config = dict(
    n_layer=11,
    d_model=160,
    n_experts=128,
    experts_per_token=4,
    d_expert=64,
    d_shared_expert=128,
    activation='gelu',
    moe_layers=[1, 3, 5, 7, 9],
    router_score='softmax',
    normalize_top_k=False,
    routed_scale=1.0,
    balance_loss=0.00254,
    balance_bias=False,
    router_z_loss=0.001,
    init_std_router=0.00667,
    lr_router=0.00216,
    n_head=2,
    n_kv_head=2,
    head_dim=64,
    vocab_size=3212,
    norm='layernorm',
    norm_place='pre',
    norm_eps=1e-05,
    positions='learned',
    qk_norm=False,
    attn_scale=0.125,
    tie_embeddings=False,
    parallel_block=False,
    extras=['capped logits'],
    init='trunc',
    init_std_qkv=0.0395,
    init_std_o=0.0084,
    init_std_up=0.0395,
    init_std_down=0.0084,
    optimizer='adamw',
    lr=0.00212,
    beta1=0.9,
    beta2=0.95,
    weight_decay=0.11,
    lr_head=0.0113,
    grad_clip=0.5,
    warmup_steps=216,
    schedule='wsd',
    decay_fraction=0.845,
    decay_shape='linear',
    final_lr_fraction=0.05,
    batch_tokens=131072,
    seq_len=512,
    doc_mask=False,
    train_tokens=549900000,
    steps=4196,
    dataset='wikipedia_en',
)
Below are experts of layer 3 (counted from 0) of a mixture-of-experts language model. Rows are named router (the router's row for the expert), up (a neuron's input weights, with its number) and show model dimensions 0-159. Each number is 500 + 25 x the weight over its row's rms, rounded and kept within 0 to 999. Numbers have three digits each.
After each expert's rows: a language model's description of what the expert responds to. This comes from a sample of Wikipedia text that the model never trained on.

# expert 48
router:482519525518485483489534495498508478529484519487506464483465489477476527482483471499531515507526461466563521530516471528472515497482461515516482485502536545506488464496503511467550518539471493486551512475490483509529527499516466529513467524509479482480539472526483503513487523523514479452472490458535540470483489491473535487529449460471486531531521531447538515500465520507532462492476488525487491495519474532487504534483542524522511503471475475514495474533471515485485487489535501
up1:525527522517454503506521452491483496541475501497490478538465476491480541527501485518471515532526513455477568495524524488528499498525501493513457454456508489488458469498539526499503535518466492482523522472486474527493497509525469497513518477512473501498503451506493483486456530511532402496455450503514494492519475471516480527493483501499470525493524517478497523514482507501471486487472523512501501493525481519485479519454509484523524530501485511510472458495551549467472494499509512
up2:531533508525483504489508500518507500527473539490449484510488490539477451512470523508503516484482492497543510523520507494550502534516518461500494485468490470520493515526480477518496546502505514471510517514488471552491528524498530498508518483479465530513462481511499501505421474496506460485459477477505545448485470482496461526509509481503475532516550456474491514507480464492482506492485533545471483525491498544499511477437479493538492507506511498504464522513513548475441511479530521
up3:451514514521519506459514488508497494524496505522452503495477492495493496478489460510543487480510482488528482521525522525461515489538506513539512503526495497528496478515532523497501506564465508501488495522464453512490535550521514513521525534515504465479517516517487460491506526483514479496471490461501532459468499492492519511570496473483487542497520514473494530476476554498483461453486464534510510513518551475492515467483552502502493497480464501509447494547474515439457486486496492
up4:520532494525487503454506470528508488511487539497534479469487488471459518505476476531478518505483481473537497520499488469527500535531467465509493476473451498491509503510529461509522538501545538507500493497535495496521526526482525498497488531514502459524482473574497466467509470474494466522469513515476501497483486425527458534432513519500491500488526488475511516488504522512494471511541504518483498489500533494498513504451513515512508488504522524510469514500551556461453522481535522
up5:487541511524490509496501494509474466553476494511493458515505484511495552512514486486504524504539484459508512533515464525498532472506447467531472465444510502506484476524519513505484514543492544439504535472492483495496529487516478520536468487476476492469506500506521532476536554512486553481514506531503518495472495495477500545505528465520487504528525532543485546493438492501492486468491533532508510489533512527468503438509507506541500507478455490517482496519466489494492484526529509
Vowel endings after consonants. Vowel-led word pieces after an initial consonant, like free, stake, Zigbee, covered, rotates, in general prose.

# expert 27
router:481520511514484491482532476494502475527485520494510470476467494471477536478480468505530515512524460455549520527518470525463514500491461507519488482500536548511483472501505518472551525546495510485548521489487475508535524508508463523516459531504477483492550466527480495507495524521518473456469487467535546471486496492476529496544468454474479540526521527448531513492461528507519462488497498531490494498507476529487504532489544519522505509482477476516498469540476517489477485513537510
up0:461501508531468503464515480539492470503511515507505525491494487479496549461486498530465512525501466517496498492524478501544512492532537448553460528514510496495484485511553494516470555472485510532510508507498523570499496542493473474543511513460485496471500460550502526482464495479508516523528494480484529479491485490501503487494446514509474477470545494497469536508463511494522536475527517511487540433473496505461497460515506470519536496510495520514494449497522511487470489514490514
up1:501515531503497500530503521479530514522479508514514464479449469527506483487477497508505509519504483481456495521504491506512545474487533481544502503511528525488478431543562502536521509517460514475453547515516497524504497480508516501500508482499454488491492438516495495492489488494546526478501528522503545466430487485474533580544491463498425488508537490514493538475472489529510499476502504501512520488515494495500501478502505503524498492496497513519512441488491496477517468531522502
up2:465504483482460510486517537508453454525494502497499489467512477506510526481480541469507542515508510488490519454509461490509487471522450460527453433513476549503488479515509503483528503488501473458518490452498544477514492505521504538544474509484463516483483494500498506500536530503527472457530495514480538511490507511510490509480490470509494497545525536509489482517478508518511483471490492504522487522531451532427552519485506514542544520467487486522471489526457489492528488492513513
up3:468506502523453501494500499519529475491451529493476453493488465494477498471486493446502567480528456509486526537520476480525508515519487503511464486496485527535500503523522493481543530525483506470517524493490495479546514495526508515547489497472455503513512464493440518463445537504510488471494475528503498484464461504489480518518505496516474513513522532479517531487492564543509508488507515535476510504508522526477532538483528499505546511461493485571488490516476547495488492500505524
up4:476557499516498483466530495519504476532491542490484473491472466472476533467476493508515515493520470498514536518535488507497530498474503493536477474537513525521510483521542505472543526530503503464529497471495469526524526526506487514541493510489493510492552468521460499488476510546517488445480475455496522481489514462494511501476475467485483520498530572466529533516477515509494487457500486560481478492549502515489526494490531472544544504509483494514459477510466506505488463490528525
Word-initial syllable pieces. Opening syllables of words split into pieces, such as min-or, soc-cer, ch-ance, ad-minister, plus his and name fragments in tables.

# expert 50
router:459520510506493476480505502531494465525498564488456466498463497488496519485491491506522511491529481485516529504499492500430579449486497509497499518526524523529494493535526498502547501556471494470507510492506481510534535499504519521537524527497483463487562476497488509482459503529492484435462496462519507434480494469437485500511503504440508506524491499486501517518464559518476494490527467512481492486522504509494524512496498491508504515481506459515489493524466515512499497490533499
up0:532501514450511487486475515492502487521511533502512491495458499510498506488475508506483486540540486478547505497479497497518545501529495517487463559510495502478497579491483506477476515462503532491553518488509504460460445469525497512490456484485513501464500544522517586482532509462487491538472494495513444512549513541552487499522480510471501500495489508491515502509523482524468525506543530498506461512471491499516489513516483508485509526488503465515524510512524477539511540481532478
up1:492486507525512481509485522446553489508496470526499504486457502516481508492472517526485491441540482466509514487510508490494536487509503429489517520508571510477490526516475498486543495510497490457529511511511518501542517526495514522501495511514483493509523488470464484508545481459479454480513497485538493491524476509479518500531490504489487498536474495489479448543463519518491524510537507506519492452480420463494510533506511503493497487507510502486509501491597556485513486493488497
up2:481544478523490516459495486532495500562503555458462495506523510515499477493513529505489507528492513474500465504503468497462521477470515499536514500472475491506498465509561507494483471534525506499491484509460460497496494500507530491508497512480541504498498480479513517491450521508561506490513523475510535483474489509427504517527529454487514542515506508501512498428505515512519462517500475558520505462477575504493504496479555479506498502499487539553512489500503465522504492521489507
up3:498504517484502491481561509490551477479476530532488479484444473513528517501497487500496502465538469493552562498474517494511535511548504507484518514521575531455495518498467493515499524482414495498494490478517517503518551538481487494503486508496442482535492499527494526522539489468501459526500468512478514512511500493485511470556502506498495512490496498514484479528479472493477510543503510467478498526539469494520518545491469517481475504473508469501479512469524492536511473477523498
up4:470487517519484501528466486487507490543504488508484514505520500546517501472464499496506514511511515465499494491531475497546481524493513475558510483502522470500469468487490526480492498500522529451482496501411482516503490521497514489507479481489496513432448517489495465424537524486543539498525518542539526489501530483465486462491505510505499490511508508511514523492494554539443474474464503484536514488464505516460515473523499506494513519520474502541498451529489487517495489489457509
List bullets and punctuation. Line-initial hyphen bullets in infobox and species lists, plus quotes, equals signs, spaces and century digits 19 or 20.

# expert 23
router:489523513512488480483534486499510478522484529487501471476472488483478536488478468489504515497524464453550516527511472528471516486490464513529489486509515545512490471495500508478547527544483508490542513474489482507525532503508462520509465526509485482484549475522484498519490523520519483457455485463536541469469502497475538490556468456478483540538519530448538517490456531505541459491489476527490507494521483529482503526480538500525509507477480470516495463536467522494477484480532509
up0:482528560501498492514475470492497515539479502518471480492487465489507488494477511514471536548497483514458511504511493532441514535505508524487504532506523517544459494479501517476472469507494513456472505495496446517518482552538474476503479467480483517516469490513469496454499527514556496464527478462520497498526488472485510498516476506490496506544547519429491534469500517517484451483506493510474485434482476528509508507505488496492544532481465477510479458492502527506515454491495512
up1:452532506528494495461529517503453475524484526500469481494478476476452534465466502500494534494509498454507515513535457514519505481462498460497477469510523506531506510519531502502530532500489542472523478473476484511518524546559461512532501504511443505503513470512499512485469569531550493486504475482516540477483493477460513484508480480475454504529513561462521526489480501515488504489487476526531485506474504519501513475487523523509539520486491512529485451525473518500487467508528503
up2:483553485534498491469503480509480482509488490526495502483460449471489518494503475494489560510541456483537566543538491507475503476491529506524505483490501510543500524528518479491509526529499528489524514452478453498507508508512420517519509516479508485504529493498499500522515529476501499457523499497514562483459498502499479500512535483518503501510545514480520504490513487529490455476499508519468479497529463487455485509456569533493532479462475494502479506535514532496462472495513522
up3:483522514515471479495493529517477480499497492510454470492492480476472545476489461493517499513506497470498498510545460520521509495484472503492437504504532506531496499476547502524503532504527515457502504479482524500533546490535484526509517544498502442502506452501460509466478543504513486488522458478526537466507518479463495499509491466466488519509542576470495516490514538505530515456491499503509519479499510498471526463493523512506536519482471487553463474519479555521515454519491517
up4:479550539502449477502499496480529466532463498497498475489488460509462519491456481487461519514528479467511509538533450513499523514484509491514494486513506522517492477499538513494520528496468507490502522509448517534536517524535491508534482511497479486489516459512454499492500539540527475481488470487514541455494505455491526503476512481460468544509507509483494533472487528529500502461490481535483493460523480542488570489492520522501556520472482477547485488532479521486515472493524517
Spaces before numbers. Bare space tokens in dates, tables and scores before a number (October 29, In 1951), and name starts like Mc, Robert, man.

# expert 38
router:485523529508480476487535476505497481523483525488505463481470490477481529487481471497519511506531460458545513527517470518473512495488467506525483484496514548509482476498503518471546527544482506490551516473489477508527532497513462524511458531514481483487548460521480505513493527516518479452463480461537544474481502490475531506547465450477479534528522522449530512487456524504527468487489485528477488494525483526487501530479547516527510525471477474514485473538475513487475483487529511
up1:465532494520512494525520460494496452502466528530518453502448471458500545493495461518487534487498463472497497540542469531462511475516467498515482468516465528537494487523507509508513507502500491485532550485504476489522529507527491530542480529472479504522520494510508473508501554514504433431504495513509482500486491494497491530479472504455499525491542522484520506501513519520507522450532493522482518497490540500475509520468539506534557483454480503504477495529522494469480477509518523
up2:466529452517495517473489480506488507503509516529506483484513519462499558443490500507497508486509434493478497504518478533470511513490507538519506451557519521509518521472518480529548446547504505498517491542511504507567512502523485530511487478457488520523487480537484540471481540503507530482500474481492512458486487485474500508480526499451492578500542504486495495514489537519488476526471491518473496481485512524488483527531508511542538512482508481502469507505509535525460491510466515
up3:440532493517488491479525467516489469540494515511473470489503458479493544487473478503536559475499498478504535528517474532493513469493511509544475475520488520526521507516490503500504537529501498476505545482488478500499543563531471497550522508460509461465522467488484518497458531545492486459520500501506575493494523475483509519463499501480459518497552543483514542506475544520511482466503490509501479487517525500466518490499510499513519475491481509514467492536470528490483467482511513
up4:463517490523489471476517480515507498521474538487475500469479492489501523467485485492491527504520467475504516533523454537468528463491505484522453471501474548529487490517523516484535519540474496476530518475454474510512523527532467524525514504484497485476540474541466485505479534520534488469486498492502535475477502462467504515491490474474499515530537517472523539470486521517485455461508485522490490468514531561475543482488524512519528505480460499539483475541460530499487453485522526
up5:498518524533507504473495499507447471529454503523483472475474437488482512496505497506502512501514480476504533494515466492487528490515487496533465501536489517508492517518512508497515521553471529466492492498435470503523512529513493540528491512469503472472539514466484535480494518488530511488517458487542530456478498512478475474510470511509482526533533530515475506503468524542521462478485491524495504491529505518464554502510537490533579514483474461533486462510520506496511484477559530
Syllables as, is, s. Pieces like as, is, an, if and standalone is, s, S inside names and words, e.g. Ple-as-ant, C-as-ino, Khal-if-a.

# expert 19
router:484522534508493494491527473496512479519486524513497473479469490474477535487483475499525511467529460448551512521512478522476511487473458485518479484484552544509484482491507523472556530542482500490533507457492483499536533501514459527516459525499489482488527458532481492512490526523516476456464493473541548473488479495477518491515465457471477532536522531454537515511463516501520469499481485526484490493510474533487502529484541534530513518477479474514490469532470517492478481508534513
up0:492519534518461480480528500520499501505495496496520482491519443475470546521485488454509537467502477472498505553539464516518508499494479481500478470484501493496492471488487511502513506550483520493517511518500493488528534475493454517530467500489493479489491474500439524513481500516531461479502471510511509494494544469472473461509504472487506525545525543502496534502422496514449502492470475520501467497517483543514490540513519493529544530498464459557478479498500534541489494551523483
up1:485508470527471501499528476517506461498504522514505455516493493471483507504502485531475518511522463539534497510538477495522499509509483489577446491503531489539515502487554473484531515501509531468486497537471492521548493515525478513514516494464537433508492491524478483439455549520503478468517499508467496471476502491473487494529512444486501485498538523473513520513466485508483484457480500541493532491505506496470503436520483510545510475509483504515477516520525482540503476495499546
up2:482536502491524444493533473518456483503475517508493495503476489485513513504501482486500504488502506495519511480529433496510517493466503452547520475483517523534492512487474481508507534534487496464532493503461502514506496493555460515528502521528482502495499460540469486492507485515503470493521459499488504470508490473487509470506457474508513506530519540491519512503486510508454501501472495554499446481553495480483509534493510522562549489522447494544424508535486540533506469498465499
up3:490514498484492516490509496546513491469485480506517529528498475479478522477520482500492523464509477451457490531502487478490518490494499508514505463490500521554514504489504459492493439496459528472517524518505496487509490495542463483506526466479516451500448488483443460518520518529523530522547528498493508554505522492536545563510535503499472543456550511507485484474464530500504490528519524552456470472482472527484509489536526521479502471494509506533476506496528525520488494498473500
up4:439544503534469511462515496511504475541483533527500476478489477501499510484478506499529524493487474529503496500510464535495489504491479479546469469510512491494514506528528506514523521551498546457503514507455458555568500530514480503515498482479508504468483487538476474470450545517512483464521481496509519474474478512480486493518539477491492501542539536474507540469507517523522481457496471528478516490464512504505495449462521492528512496519472495508495479525499489456511465496498558
Table Total, word middles. Total at the start of table summary rows, and middle word pieces such as -ial, -ust, (es)pec(ially), (co-)op(erative).

# expert 44
router:481522531514483498484536484504517478523486518489502469481471490478477542481488469491515511494533464460530515525520469525481511494487465517515478484491517543518480485502503523460551535545498508488532520468488469498533527507516462523514464522511479481476552461525472496515489517519525474456473483460534549462475498497480517506543461449473474537532522528454539510494466516507531467487488476534481489493521473523479507525481543510521508518470477470511496479532466515493474483505533513
up0:474518482511447451517511518541505487503497525495492527489511445517507539486497477495494495483450495476504502497553469485559508535487492449499505456485472473515514485487512491507532503490488539467484524494498500526550540543519473497488496488476498461484498516507490458488487583532538496503518522535451549493486537501469494492524528495510479507489534486513488482501502489514549538525500543561491484504486509492484519487499471513522491493467482528518512504500487496498466499570523492
up1:471520506504470468499526499475490485536471503520463474485484469476481495510478483481525538529534498487487541539529439531454504492491495483497466477525493562491478440497486526501524507546490507447511511494493479508523553507523460528510503491518491499492531470502486484497507532513522463462466474478478525477500494449486512497504497485474483505542539535509525535454475544515503479482472493508498511505519519486451501489493513508522522512485450493526470474540442502490479485466528524
up2:510505502542480507443496432531487510510473483474448513452532446451517499513509522488520508503517504486540525483492507512516483485497522458534542528510485525530489509495551482518474518549479469452513547534494517542479500520501474495516477535505517521479530505509485465486532514485546489504502489477504514459494484483450475485527510520533499522509513496532480519541479529502477468479500513530468468490547500562473503504488519492516515502452490497540491479488517506459493500507479509
up3:463522526533435518474515511496499459541478541497488485482505443509461502509486505498509512479516483502489526498572476504471507483499497486515487474528527534524509482514539512520509512517475514479534507507486496493524511550545478512518524545471465454493514482511446534458497543547489510471495511506462524477493506486475497509498521479463483501527519540483539521516500517489484487483475508519505492480537507524456529500467525470516518487478473502566467519533490497514459457497508529
up4:478504508536518495507485519505518473506501494488520495502503451480486498462479470451486518493502456474445492488540484511464520498477482484518510499513533491488518515494498496519464521552520532485520506495470498522537517536497470556498482472466520540521523441532478512492496551534505488456543504470493511423500500493476501493488512492499509516520520512527488519472454508528509480507486493507469500507517518503449525530523552524542540491486468496535507506559464476494509480479515555
Word-start stems. Opening stems of words before their completion, like offic(ially), cent(er), dec(ision), beg(inning), th in Per-th, sore th-roat.

# expert 55
router:482512528507486483484529469500497484524488524497497464480463494475479535486483470502519519499537461444546516521522471525472512494487467490522484485511534546508478470492501514482547527545473515491544516482480486510528526509513467520518458534510481483489540469534485503513493514525514476457457484464539547472484498494479522497536452458479471538531521522457533520488462527508531462495479496527482491500518489519486498525479543529529510510478475463515489468529464513496475482505536511
up0:462515535541506484482507498515488461554492514533466498487500490510501504448458470515520499512501482483518505527517484510477545471530467547547527512492495505485493488512506525489476546504469514470501500513468498527502559520536493502521503491489430535498468493491493458449499526555522482511500529454498477497463534486520498525512500505476510475481523499509480512481459522514493462485491475536517477506511504528484497487490512496499530510516435495566463497531435498498466474489500499
up1:454531495504462493500529495516498474557484512491474514503452457483483532487453503463476508504489465489498518516545491499490536470485489495543477466512476567514481473480526529476535555526482530446541540512480458505525524529527469499515493499484508483476528485513493473494501535540512499468483469475481532503487452482482519500498486457496485506515548525493509524505509513495503479463509464537491519469552484515484562502480513470534513497492488499499499481523490527499497468473520487
up2:469532512527477513516516519529504483523473484521472499526456459514450520492494516480527524477495490482503507517516485519441530445515502477537544481484482510506510505502520517504519500516527510443540496491441496564524520522527455511543487513492509499467527495496514460475457507523492507505490496491508514501486467481490531536538474491477470500538522523508511540476505480510497448427536458507499500475498479512501519466479526485514500524501475477513506489520465492535515487446523534
up3:503512455505482485492514523485452487508501542443520505476501475544479502467489453521446524521486472445526481503497482527513512525456496488483483448461486524553501480517496498514556523490515512465530523513492506535518527503540504490520466477452506488486511450536494503503514520497507456466520512467480519472503530536515475484511525500520495548497511526496472485528529563499562478504533488555484533505510499504477513512499495487499563487500487476497493509518488488489517493485497504
up4:449556511506471532514509488524461461543473508519476493483478462467487538468501500509495521493516504457513500507563457515437507494544492474533489473500502500518483489501525510493495512531506515457518492514489464546541514525508477537529489502518487484503544478492456484479486519492576501491544487476533551501522531489497526505495500504438490504522536534513492505497484511514490487495483463511495496492500511508494529488464511533556519499503459491520473470494491506509473450517502531
Col/Con/Del/Val openings. Word-start pieces such as Col, Con, Del, Val, Pro and (c)ivil, ol, as in Columbus, Delaware, Civil War, pistols.

# expert 26
router:482516530504484493487526505493486482531484525484508452488470494462477526486480472496525514497527448458537514523518476524471514507480464517513479485483534551517484496495506515462545526553497498485548515472488479505521528497516468525509469532519481473496547465524478489517484518522518471455468478460532540465497469493477497488512475453483481538533521537448546515500469529506536454494489503530475488497519486516483506522486547527519515525477479471512496470532476512490478486512535518
up1:427530471496495504462526528525512460516459516529485476519470449490492513493505494491470535517493515506479525525569493524476510511481538492491469469540468491493486500531553478492518502515503512474531494470472528473498488521507477490562478544478497478507503531502465542493479515528531466492522449521480515470463552472491512498506522481479499520516532511498531528499482487537462504491491512490485464454520487477470506500503505541491504489457476490501472492520521501517458489488520553
up2:458550503531499493484505487505507453520463534508489478503502494480494527488472455466512542482522501494502514514532488508483491467516492470520457478494486521508501484544551524485514518513484511467543505495483475494544543502561462497517495489467475484464517476504501519476494511515543490480489509497501536486479512492473517550519489466467444537507530550513503553477471541532481508462474494500482481487500511509470521472475526500540497493491466483534465491517455539507488480464548517
up3:494541477505464476468509482528499458533456529475482490491491477470461510471481479487521541492530486524497511524534520544498504488527501511514466502475497514523488501521542511475543512512485483484525521466512495490531528530538479512541497509492462492490494489517484502505453520529491470494489492494499520461460499485464551508477420459471472513509507545495536539463509470525513486501515500509475477466563527499468501489456525516552534507494487497513459515501487545495496469482517524
up4:428547510504508536499524497501454468507502493515457519485511433491493521491480546521470508488503489444477525548524498498480496525510498490490516474529514513512476491504559527475507533518461534471517521485482483518463511521524472540533494512489515507521532514490492496493454500502509491505530473517504544499476445535493493514504502466493495492520544516524494514470479518510454506464491502482513500520494486473480540496485559505562530485468468489508518484529434515469489491496494519
up5:456533521489497497484497496501484485495446500566513505482501493492490492468454489494478554495495486532484482522496498547527495547476499463530445487525504513503481444511490522496539496520467531486522498489497473511521527490523511497507478486505516511477492472534465481463512494470539465530477491512493522481496514488492453525475498504498506531515553518517568540488487507519444482480510467503479486510504481517466486498438517535517520531492478472546486487527459544480469512491523533
Mid-word English pieces. Word pieces inside common English prose words, often after a first letter: f-eed, sp-eed, leg-ally, theology, impr-ison-ed.

# expert 54
router:481524518503486496484540479497500479527485528487506464478468489474466540477487465482504512495519463448542527525516477530471515490495461495520478490492517553515480477502504509477550531551492498484541522468487484519519540503517463528512469534512479475484550461529486492514487525515525471450473490461544553466494501495478515499522474453488479544527523530454536518498469522504520465484495497526492488487516486523484505496481540513523510510468480460517495480536473518499475476497538515
up0:475522523518482453479505484516508435530469531518479493486479475489494508476456489464486523499530494460503518524560453519493520500528483495526485477491489518524485502498570511469526523512480506446519493471497471535509521543503477491543481527438477488484513520510500527432471509518523483473503496506487517493482531473466501506512515500493477530532525533494515516453488498544477490471465467543509484491528497521482537523467549501523530514490471485504508481557493493489490489489496512
up1:500522482515505505486518499502509465505481517514484500474465457441471517492457518472509539493510475519479497555548485530464511497513491467538494443510469509512516528513503517507507533512519511480533514489469462532515539522500451535511514468484500525483531478493504500491490517543530506478509485513513493473500495478508515518505465492457456504504542528472525530459488501478497522484531471570498496496535482473436494489484562508483528497480480508517471487532467507483545454499525522
up2:503498513491480526453467451536481506517480530500495538493546511443485486510456491515490503473557462500472441530492493538495509523517454505515490536496496500516513480509498499511496494509436469477494547478462525516518523489528496544503494566497488497492510490505500509486515541525512485510479497526499504464527517467472442506488505498506477536534518541509528518466494496514498467504483526526478461522473544546487534518455529524512523487471488500512465497515486541531514512495510533
up3:461523470548494494524508510521464470470503504545521490530460490490461532500498481476516492471520482460473463543530510503532504510504487480533524474482461478499513483521552494541486456532517505456530469466507472522537588485537503500555446492476477494495527499494484527456505521482490496507527499545505502478521482489519488529511493492492479525497524535489516505477486499521483450484526509502472505465530467482458512446506520500529498509515480488515506510490470535478512489495486507
up4:496537468498477503506512466521469506510491499550488488456469490470480572506468505523491520533531477527517504497505498519447495475526523494538490461527486517482524490523513506521475507465512499456535530487474518502511534521511442525539496514499496482516490500487512468471502532509536494505537530490501476487500508453513481541495526460448439573485536538534502530464493473539492452520484482545473480488513482531494505472496536523504487480501503477514497510516491498478504494476499517
Personal pronouns. Subject and object pronouns she, her, he, him, it after commas or "that" in plot summaries, plus scattered name fragments in tables.

# expert 9
router:484518529515483483484528471499509480528481523496500459485475493472474530485481468505524515497530463458554520521512474525470510489503466503520473476496524545518481466501504511475549523541495497491544520470492475509526531498511464527513475530515486480486542463529478497519487518521520475461459487466519544461477496488479527500521455456472482532527516531447535517489471522511549462490479476530487493493520475531485497531483542516534510516472479473514492464529467508498477483494538508
up1:470542492532474522459481519494452489511492510496490505499496456517455555467466510562481551465541491503513449524487503537529525479458473504482462470500481545501509483491503499508459528510519497462492499493498506554536561531525466501515505534513487438515530489518496503484528519532491524493492502509466539454545490488474480480486525433498489523508505528481526507506505490493518520483479509526476506536553471493509527498497494502512480483480490493532510489511490510509493487508508531
up2:451524491496495474440535517547480487531489521514469506494482447483479524480501493509492521489544505469509518513527471502500537491507511524519494480499494563503482493516519519506536554525469504440495506508464483523530522541532451479524510482494471488459500454519450501477507496516509528454488507469479517493531490456488506512472474441490499494538511537498528524498461519540502488488489500518487461494481520514461513466463520500517530493500458500499487465512459505509490471483513541
up3:482505509505518561490496491534488466507488526515503482499489422513453528482485507502470511464533484486477489509525488521482530502516506500515488467512463541507485504499495499506508540528495487447533529515489431525530523511537413537477467539508512492490520497497514477462520531484500470508537498494480524513472490501514483524493466478505486491502517526452502536466498498513509492484502512531454461480549534478457556484484528486505512485507462514505494505532486530489489504511521544
up4:478517466524492490458502519511520461522446490512509502447495475484485511478488478499515493529501488499480546517500487541479509486501468456506506487523505515527495494550557506506473489509500546481571527471460462495523500488553457532540464507461494457503512507515475506444493510520509468520500506517514507494508486491488494506493525486496482513506506515500495524526485501541509510475467522534481496467499460548458528508478558524554515469496472475541461489522499491502497454495484537
up5:473522501524476481487535518511488467526470532502496506520477475508483519492494489509503519492501506484472505524529491512500498495483495519508474472515507541512512457484527507529547532502468521464480489483480467547489543563568459475520487508478491487519483451490470483449490506524536499481488492480470541508486504491503497484490505465509462536541557526476510570475491493487533482477524519523500482448506498509469555504448507488513538506495479514544503512497484530508455491517528531
Mixed name fragments, tables. Name and word fragments in tables and lists such as B-urg-os, C-o-aches, Tade-us-z, plus prepositions in, with, and the word not.

# expert 45
router:488519526516482484495531478502506480522483525495507462485467490470480532487483474480522512521523453466529508527514471522465519492483462496523481482490516542514478485496499515479546528543484506484544512469490478498524538507516458533501450527508486485490536465525472503516485524519521464453485482462540549475481504494464509501547464447470489543525528530456537514503450508499527467499492484531486501496527482520488498535482539519522512518484476473516492460540462510505483484505538512
up1:476478511460492472509536488492499497524523484523486506504510504507540506513485502544490500524499483520447516490481518533511492500516493447508491481525474514512485437502482525504507481469467518528490488480472527461521547516519530515504493507538494488501461441486510506496514476505508529516521502545507508488493486500467551470450495459515476482500508471512495519474446574495505517530496515476510505459515488445480520490511520469491515502471478518563453462498513531487501504585499500
up2:471527492546494443497497484510489505533488507508477487486461499471484517509523542446499561507496460532526522498509481501495510510458468464504455479505506513504490474496491519476503495537502494479511535499509437500487503462538484514512452533536492495483519510524453485501502535493556485488506517487482531511494521506470472520470527474448474544516527528487545527468460488512479511481522496551496493476509495515484500493473553558504468526499478485504500458540478525528485491473498495
up3:481536553544495503493478487483485491520486487516472517503457503506495493440481485485455501510510514499509488490513471483497545493506473517506508496517491494529450491500501523489490504521478586471501510516503492500508506491505490527501456505498471504456476526512458505520506513511535432505509439526471495489510527497429477480533508506450530529519498522513498523460443512513469491511504484491508496473490511500487478513502465536509528543522474508533481419544495524530517484499511488
up4:473548516530486466476505468489513486525500490509488468503420470502500527493474495502483510529535490448535508513511469484496503514512514443522491473485497524532491505506507529490499511492452501474515540455482462517501504483502506536530503479506478498496529513508480544517504530513514442481519494462488536490496530461508467485539509486475502531538524491482516496491492506520475486505487519558508512507511510512508511500471530567551540529499466480498495499527439517473486490462567519
up5:503533542532465480516474491506502500545478483499478461520512504491504509452499536484452509486500492464515470498510417499508527502476453509507518462517538486467468469499512531506486516510527533484517503478490521499479497492517471508501474521490468460471498497511427476546493529500553509537477485480487495493513538490454480478474556492498524535501545509539526509506531492506494520494436502522519497471516481529506479492532517519514536513488498513559512466529495478498501487478484508
Street and line names. Place and route words such as Main in street addresses, line, US, Street, West Germany, in historic-register and transport lists.

# expert 59
router:481519517511488486485530479503507479524482522499501472480465495477476538486479465499526515498529457453544525532515474529467513489481460504526489479492512545516478485484498513474549531548501501487544520477486472510530536510514463516513465525509481482486547464530483491514482521523522480452465485460527546464489496491478521500534460448475475536525521528451535514491455520506539473498489485535485493491515475522484513514483541518527516513479473466515497469537471518500474479501525512
up0:501498520500506466492479468494490460489503549493502502498431484510496464530516493548470483496484483497502494551493476487511510550523489504535513484467471508482489487530512518529542493467493551507493511518506483484490488566535495498509519437500450477505477546514479516519480514457510487538489502524501540462483541497452510518498535485513503491500486492535488500503442478508487509510495523480508442480507472545498511469506464540510552508534491535515452521550496495485488481500485494
up1:441540505494477481467499465518478472524473555490482490475476484478492524475466490481480564539508486498514504557516459544478521496508471480533508463497499519511494484517533524487513527543500505444509511470469460525541521511517475522561507496498506481500540489525455512485489536521498505482501479477494534492503510479490491535494498476452475514502516525473550521492488540542477482460482480507497490464515504489483505495472541503516549498496477507545496510533480520513481485505539528
up2:490516466470492513439526460513522451489471541491465487490494429488500499485500533500518547450528471507522521527507528509473507495504525507517496475514474490538531524524515495503557496503511490518463518494497483484511462502555501498525538522507533480506490468525480556491450537486560521504486470523477514510465484531515508481496535509495491479519533511471508517484471473514490489489485550522454444522479515514492530522498518525483521480501499519495515521476519505547501483514499547
up3:478524497501496498510463506556524459532446531526470496488488438507526531477477512480506526505506473535480521523525479509496531487472512443502487485490501492538504525515551525513483509504464501484505478528508490474504511477547499491495529479503450494494467497532450550473456569514525495500494489527472501486466489466483474478502517498499471506501501529475511519465453501488444477508459514515507481485521474510479534511469517464494553486495462523527487515512516480522465477533495512
up4:479530484505449510461497467514486485504478536492477493495473496479482560501449467477481532494486478488523504523503499522477489474506511482507469455515515541519493492512509518470541533547467515484529489481470461501512527541552491486500479535484490476497541465504484492482478536475520482486513468465497575482499503485473500514550505465447500544523525513465526490497480518492497476481478480519522494467496534494471501480463540521514499522495473480519482486524507542488493442514542503
Initial word pieces. First pieces of words after commas or articles, such as R, P, acc-elerate, dis-appeared, plus a, one, each, and month names in tables.